config = dict(
    num_hidden_layers=8,
    hidden_size=96,
    n_experts=160,
    experts_per_token=3,
    d_expert=96,
    d_shared_expert=0,
    hidden_act='swiglu',
    moe_layers=[2, 3, 4, 5, 6, 7],
    router_score='sigmoid',
    normalize_top_k=True,
    routed_scale=1.0,
    balance_loss=0.0029,
    balance_bias=True,
    router_bias=True,
    init_std_router=0.00658,
    lr_router=0.0023,
    num_attention_heads=3,
    num_key_value_heads=1,
    head_dim=32,
    vocab_size=8192,
    norm='rmsnorm',
    norm_place='pre',
    norm_eps=1e-06,
    positions='rope',
    rope_theta=43200.0,
    rope_fraction=1.0,
    qk_norm=False,
    attn_scale=0.177,
    tie_word_embeddings=False,
    parallel_block=False,
    init='normal',
    init_std_qkv=0.0448,
    init_std_o=0.0448,
    init_std_up=0.0448,
    init_std_down=0.0,
    optimizer='soap_variant',
    learning_rate=0.00589,
    lr_mult_o=0.822,
    beta1=0.95,
    beta2=0.95,
    lr_head=0.018,
    max_grad_norm=1.0,
    warmup_steps=200,
    schedule='wsd',
    decay_fraction=0.602,
    decay_shape='sqrt',
    final_lr_fraction=0.0,
    batch_tokens=65536,
    max_seq_len=512,
    doc_mask=False,
    train_tokens=352000000,
    max_steps=5372,
    dataset='wikipedia_en',
)
Below are experts of layer 2 (counted from 0) of a mixture-of-experts language model. Rows are named router (the router's row for the expert), gate (a neuron's input weights, with its number), up (a neuron's input weights, with its number) and show model dimensions 0-95. Each number is 128 + 24 x the weight over its row's rms, rounded and kept within 0 to 255. Numbers have three digits each.
After each expert's rows: a language model's description of what the expert responds to. This comes from a sample of Wikipedia text that the model never trained on.

# expert 39
router:139117146103156124174170109126127120117151097158124128113141153109165163110150129154150111117138162153091077142128129113131117170122128176129149125169130170109125129096172137161118120126147140140129153148119171125134157113139171143162078144175097150101146095121095080112118141122142137138
gate0:077136123135169108144158114088106188106147140132129122123127133130150142104130112140142134165152124130087098117145114133146130134161133129117123133087075123124143139118179107160125146102130095143114152110115194127066151079137134107146174156099151146137155094128103111135146104120139121113
up0:146117109126101147080118120152151084105109093090162177145123126132108141166159111134138142126133136149142141145136134145165130133106111142134123125123129105142130162133096107118109052144090146098131118148154105099155095188126115150124053107144103112133138123116120169143102128150146121151
Description: Semicolons and list separators. Semicolons separating items in flattened tables, results and cast lists, also some pipes and closing brackets, e.g. Season; Shutouts.

# expert 28
router:143110129084147188150133117124163161093110109134082130068145133151133163107143130151167118099148122130141121160163119145117134132113145143124129130153088173152128114121117089127130173135129143106139134144122159168160104111132138085123112105150106143085149127108124083080115148104087132117
gate0:150143146160098104115085091140155145105142107103095142157137150137153080082092101126125148143141142163142099123129098137138119074151112149127174127106112132127095136131153137123058156130124155089151140122121155148152120062134148128137097155133088131120121130135123106111125135177131121119
up0:114144137105097134149157144121101102132122168135168144149117090133106154111155114140167144131164142051099115153102121137127132139109134126129133129142152148121132126134108097096153122100133129131122133142143094121098127184082115115132138079119136147130161131135151196154100166081122095098
Description: Asian name syllables. Syllables of Japanese, Māori, Tamil, Thai and similar foreign names, such as ta, ki, aki, ang, moto, as in Hijikata, Whakataki.

# expert 2
router:124108130119136122111156101083162135125140120163096077117114178140170142119091114145116141116116148142129105153162111142167158121125122148107138108152101149127090088081124109119145140102121107090080147180125109133121103108122150128134114106135109147119121097122085090105092090140110130177
gate0:129131122137103136121088149113134136134121141156125108080124114136150148093144177130134110103137120130134119120143192169126136079096133148178100085151130145183109157141137115149090153125140191123115117136123112129113098156106127111120115121134142158107104152125133113104155160161127085184
up0:083112072122075094111108128151135139124104092150091115110150113106120174123118105129097096112101099137123092122165110130140140105138124170131113141120126167158172169110110126157133128083141133148123122150090134120128112160161124098129088102130149148101118169096133124126133155177138127105
Description: Table cell separators. Pipe characters between cells of wiki tables, especially empty or dash cells in election results and sports tables, plus stray symbols like ½, ±, −.

# expert 10
router:169102147137130110159086126129152140101147134140091155140134117130117166143115113145135128139163143133126062187142138092140149136123119134128155148146095113090099099120193126122152140103094097151154145145088140140091147089099148114151139157159103155072128111134119113115119114114122119143
gate0:160138120104143150132140093155141107148147101126090158127125109120104146120089111152087169131151115140108174115137112150161135139138064092104107123135094103121126088128142119189158125123152178134168103148109157130145125116143154138189116133114086134139172134137153114136126122150145149132
up0:119173153128127151129182128104146149138131127124165131151156089121145148108136155124128063095102114149146086138125134107096094123141127159120155136126146098129088107171100168139095145160124100154110189087124124148145127146132104140115114115110165133139087097133136111118159139117164143157
Description: Agentive -er/-or endings. Word-final or inner pieces er, or, ur, ie, mer, per, as in chancellor, container, Solicitor, suffering, surnames like Hanauer.

# expert 34
router:146114142116146153166128131110133142108092123134092133132170146130161159154101097145164134115135128168085108166167132118139119138127138102094143148157144129150099106139127113144193134153123095106105143118112150163142147103134153133154065086119099122144093150136102117072099145135148101125
gate0:132106136101116172124139151121155111114165166166130126128115143134137166180114122098112173132123097132126118114152118140105106145131161158183126127083119106156110117162132147124128096098150155135057188122097136120109117078141129131106134132132093092102132164147112131148147150133153130123
up0:121095109131159124114112118126089114110124160132110167096094134152126130126087115101094155157119141141119149141140111103111133155161124119120114124102165090139104105114134152106117106181128138117086178137144123128110142082157115155136083140080095145152135135115148157094094103076130126175
Description: Place-name first words. Direction and place words opening proper names, like New, United, South, North, San, West, before York, States, Africa, Kingdom.

# expert 52
router:126123125129162128161170131159171122124111074118078124132150158133123152115127137139115151091143128149091125157135143133151128114115182137146181132155095127124069087154152159064104129119130094112140166135132145128117110130127141124152108110122139151124148122128096102132125110107069087131
gate0:106146128110161165150115115141158180140114144159137105157143111104135126140101127113135088113134108146134116116143121133128134129118130107115095100162104152142125150216111104111155101092178114129101185139139152091121127129100147128139170122115091156161096108102133093128112085148132118135
up0:138095168141159120162139115135159125139120155125166101112154129125103139138113131114141110149153081122177119143119120119070108135144128136123118119151150137157140116155132074141110138080186126136136153120142126094081133100104096138127156147137146140147091086110128128140118073130114065152
Description: The digit zero. The digit 0 inside numbers, especially years like 2000, 2010, 2005, and figures in tables and statistics.

# expert 25
router:122119164094152167129177128170141147138102100106084113082134166136166147126152119151132125099165154134130114169123107115158185177106142136116124165125096142118088124128108102142152125128123128124133174131108132135109133114121136109116112115151110159056114116109094105146125136121126085139
gate0:132101133138127150095175177161176134098127125118098113084123136170136178153166120111102098073117121140146156126128119105148098117116101150126124129114101118106145147121139175147140182115105145168140141131167138087137114139170145097108140138123151112116120100152117132123110125171109095139
up0:152132146112126115095141129134154085101158127155129111107127159198134125164139154163102110090102109140154178135161112131164147114089134128120158136086124124128138168130130171112163148153155121128111122116123151086141106153137121132079153149122130192127097117118143119114129115166152106147
Description: Digit two in numbers. The digit 2 inside multi-digit numbers, mostly years like 2023 and 2026, also dates, ISBNs and model codes; occasionally the word percent.

# expert 8
router:159103126093143137146151137084106169078120104157111115116145129142104160176141150150116105116137173128104099171122125107129117112115135133111213169168125163140115126095159105131127131128122130122129149125114160128099066137098143138115128114155131136104134124078141134099120131114126093145
gate0:101107123132115122161106156100140133124116098140135150176145141138121131149107143143097115147135126091105142175124114130130109071092131136167140127153122127136111109097185118157138157147150115103135139120142097085171128075101126104109135135146113141111061153089158121096108130121142077145
up0:147152166149137149050146099104164129133123151140106141107112141118142127110135124097162127121118115133192132087171150091154133135167138122110126091139111100128148161154095135109122105097133113150148082126113112171122140169137116107142119125105168142129161140149114113158080112099121143141
Description: Noun/adjective word endings. Final word-piece suffixes completing a word, such as -ment, -ance, -ation, -ence; also endings of taxon names and foreign place names.

# expert 63
router:117150136130180143152159149096202150109133123142128136102140129163127140110139144152106076135138135149126080155114104149160138119103131181132143132114113146123098118088146142142141190123124127160138178124120169124112138092120176143111135095135125121092112091124108116118120096108133142161
gate0:151119150134146136137140115094117122110135101101145145083150132110146132157170147126131120165094140120127101154135128111095134136129129126116147194097162135105101149160113122110181144092148161113146143119076105060147150149120154135127168149084099097098122132098129149141143112123147094150
up0:140110130138137119083131099125120156106165091109111176100188109118130095112151142142119111114126123182133102150087120160108112135154122128136144133119106109168120141140107129107147103104154147088157148129106147051140128141096145145156141129135142109101121152149127120066124113127169095139
Description: Closing brackets and quotes. Closing parentheses and quotation marks ending a parenthetical, title or quote, often with comma or period, e.g. (UTC+06:30), "Opera".

# expert 26
router:152063179067157173159176139121151156126121085157109108137128127112136148134125113139106177130126145130123129142115111121121136121107142164136123154124133157112144108110116144138168131130157131126148142113120151147151135081137162124144093075158083167113139128121097116103087148143158130151
gate0:124139089170152094092118137161150098116122119107112144132096115120160083116133144147144101100107139119140103129158112091131115102107102156089124106122114136109153134206150156138118170090117105156160121140121171121122087128111150144102097099142140111153121156141134079141105149136119090135
up0:126120105156163093102127142122152177120111143079115108128137097128148101114132108163129121098139132187098132154113129090132143148118100126095138103143110149112103149158150113145114173143111138100135097094118145146124102112108124112129128134161146092148117198200123126118123142136164092115
Description: Capitalized name openings. Two-letter capitalized first pieces of proper names like Da, Ha, Pa, Ka, Ro, starting person, team or place names.

# expert 13
router:148103169129155134110108141103115128088095154144066127134185123133155157128147137143088121141157157149124105148156142122204139129123170141110143142145149163123065076107124132104143172147122127085123150133123125135106153134141128125136107104137143165115149123099127139114114108109099115131
gate0:132102121121122148092092118089083107104131107147135155174136133139153178125106124128101140096115149166093087130073149116131077099119122125163125131144142122183118128094137132145096106130134086105155125136118106129112112145143109092098117125119160124133126089144165109154108083169113143137
up0:097125133128089130185120112141142126146113126105148121084111152106134103103137179129154153177084151099148151135088124119135156163138134152136111157167136138093137126153122143145185136145115117103112143144137179113143154118106163118159101165123134095120186147104143144110144139130149103109
Description: Nationality and -ic suffixes. Adjective and noun suffix pieces like -an, -ian, -ic, -ical, -ia, plus whole nationality words such as American, British, Canadian; Comedian, topics, Texans.

# expert 31
router:142115153138185172140157093118123132100097120165096101128126110140116163130126127151152119108132149132113116156114125149140159159100149138124146127121073185147093137119126120088150136150109107134098148167144156128131122137134153079167112141124107131125133116075119087084132121083094108159
gate0:113132131109121158100147146117095117112163143094154111137153078116159136122132081159119131093130124123152132136182137138098166121127116133125116100132089192127130174129133100119141100118167079130164092152134133088136119136123146118143162157179085113117168115112139123126093155141145117125
up0:093145188145083097126107116076145103131152153132135107146108153082150076150109155117136132130163124167106122088116140154122124173116160130146133155109144109107104106145173119121118135155108129049148101118119111135147160126109137126122094140116114130150136139130139133152127115100100106161
Description: Word endings and of. Word-final pieces such as plural or Latin -s, -ing and -ed, plus "of" and some commas, common in species names: bellulus, pumpkins, arguing.

# expert 3
router:153061139119119125132139139130140155138084115136081132124130135119143136146086145174140096081149148148152125129186164130127152152111147156118149146185100135155103121095155091136141132132147115143148151131092125136147133102112153099142125137176095149131149147109114121083077139120106144137
gate0:187122150124122095134134079101117107120108106138097147146180111082149169129098134175112185122111127091097135112128110143108093176154156111144118142121140126124119126126147105152117151155142145139157142134100093133144087143138099142158110140095116093096123141158121129148127126167111168131
up0:109108130152130073147152128118110107175110109127135096141177121155137116134153134111129162118148125124124156129141099151110089114143136085146156128101132137108104087125168135136119135142137111139162149154155112137111155146091190122134142130152126075107103135121076160178158151153085124148
Description: Mid-word consonant syllables. Interior word-piece syllables inside longer Latin-derived words, e.g. auto-reg-ression, vers, min, ul, pr in imprisoned, ram in coram.

# expert 6
router:161083131163169113110135127137097174099106131141128115135134130160117170125111106145124146132135167128109109148132135097122131171125107143122152140107086184101111112144136126101171143125140087129127133126134124146129106072113121135151121069147104156152141126092085114057121163129118122138
gate0:119154167095140130150112119120110113114111081131158176115102107119129170128139133157122148141127088137103113143109103120113137124115172132158119139115096073112137098135152123142111142119131080149145148127146173142129114164104148101134119165127151125157195176099091142145144161077123127132
up0:117093139109120162118121130145130091121125142112129171105133113148147137160130098130165132144112138094107085135138137129098103150164160124123119112090112152116137125096189144164116124094107141111166094137094113136107115164129147160122130176124158109133123181091129171135124112091092082161
Description: Romance/foreign word pieces. Particles and pieces in foreign names and non-English text, especially de, La, con, accented letters like á, î; also word-initial de-.

# expert 44
router:151101126113148155096092119135102115126101131159085120104155123125168139166160135177144094128136171148099117153173139141137162122108192138140114160161118135124109089103123138139126160127084093103157147162147165141129116106118127117138105119123090146121124096090129122151118131112162084139
gate0:127111118134145152092111142105116151161159086133153148102120126127130121144154106117158115144135115187142100142137123120141119118158114113101068158144137109101090099089144129101164101101102078127123156119164107111124109092120116125123139111195116095161118131128129106131186155129148156148
up0:113111090122161137097122081140175133104131098171127121122134128160127133167141121121111132153157111128138081158144123108123110116113150149147137118114135101100077154054145128077110161139153119102154140119129115105142120156103107112095161157104141118151107106109164132086126121092165142138
Description: Short mid-word syllables. Short vowel-consonant pieces inside words, mostly al, it, id, et, at, as in humanitarian, hereditary, electricidad, Manilal.

# expert 59
router:171082136153160138126115166138144166112133106154096105135115133082163147124144146147128123109142186129120103146142114139098111191103109141127164138129107143117109118147154097147168114134155147103134142167124159137155077097126139120163073107111125140112096098102114095133114126110154135140
gate0:157130144138133081121119124163123134154083129129155176165143113132071120151156116123166118126103122116131122144178120108120126150111113092185142111163136143158135120133137129122141069116095085141140125156112166115152141139103169151171136177136157092151126110143132115093128133133135145157
up0:132107080093115149139106084140180130147137102143120108159117118090092083137132092184157136103086112139139108161119152120144097091164115140130124078113102091141105156097113147145120139109117162114125108140078115115146133145116119120139082112166111140113149153134125135145147146120112138161
Description: Mid-word syllable pieces. Short syllable fragments inside a word after its first piece, such as re in welfare, ve in wavefunction, bu in Airbus.

# expert 0
router:103116140117136127105159111105161150095101088128103107163129135163163143125152160142133182110129149115100073162132097145151108145097122136146168169148141159112091107118135128091114138144094098130148157115087153137124123133137153101178121131129115125082106130173114093115132127092111124150
gate0:189135160072108101125106120155122101116134133133152119126117128116108164118133122155138184071095118099094116090134174137130116108145103144114130091169099135104120096109085156146145132152182122132121121149120128129129129137122129123189098126105154131116128142112136155147110126146093115085
up0:120125138137128130130165145140111138142108120166098091172123109143156113066112176083152117136126110105124085170119167172149194124101147119122133152145136122161135107162113116136122161107110098110100152120125133139135145143092135137157188157119118166156130112137126135142126125135151128084
Description: Plural noun suffixes. Word-final plural or suffix pieces ending words, mostly -es, -s, -ers, -tors, -ments, as in buses, axes, colonies.

# expert 18
router:173065150130147138152152123133132123131114120159089089139116150127136198161153125143125152128137152158081113139100125109129140145118110106125127112117142144120131119119119097157120129109140096113117142143140161171159121100135150138153124101166126179134088145094093083154077113149150108155
gate0:179074104131126085124148120129136135119143129112130092125158122166093145158163145112150126122126123139163138140120144142102145122104159117150115094150159140084123146169141131131149125128170138145128159101135206075088130132127146165105119134116125139146119134113117149140089085160144157095
up0:130156164156127153124135077108122123171133134144137148118116111120107133098114105161152116131166135115133090145103103170106112136124100147138117116090111115160124113099121123097134096104139169141079098097155071181133132132123115130150126144129141148104162186179092148122150137100138123149
Description: Sentence-initial capitalized starts. Capitalized first pieces at a sentence, table cell or line start, mostly In, As, On, By, and name fragments like U, Sa.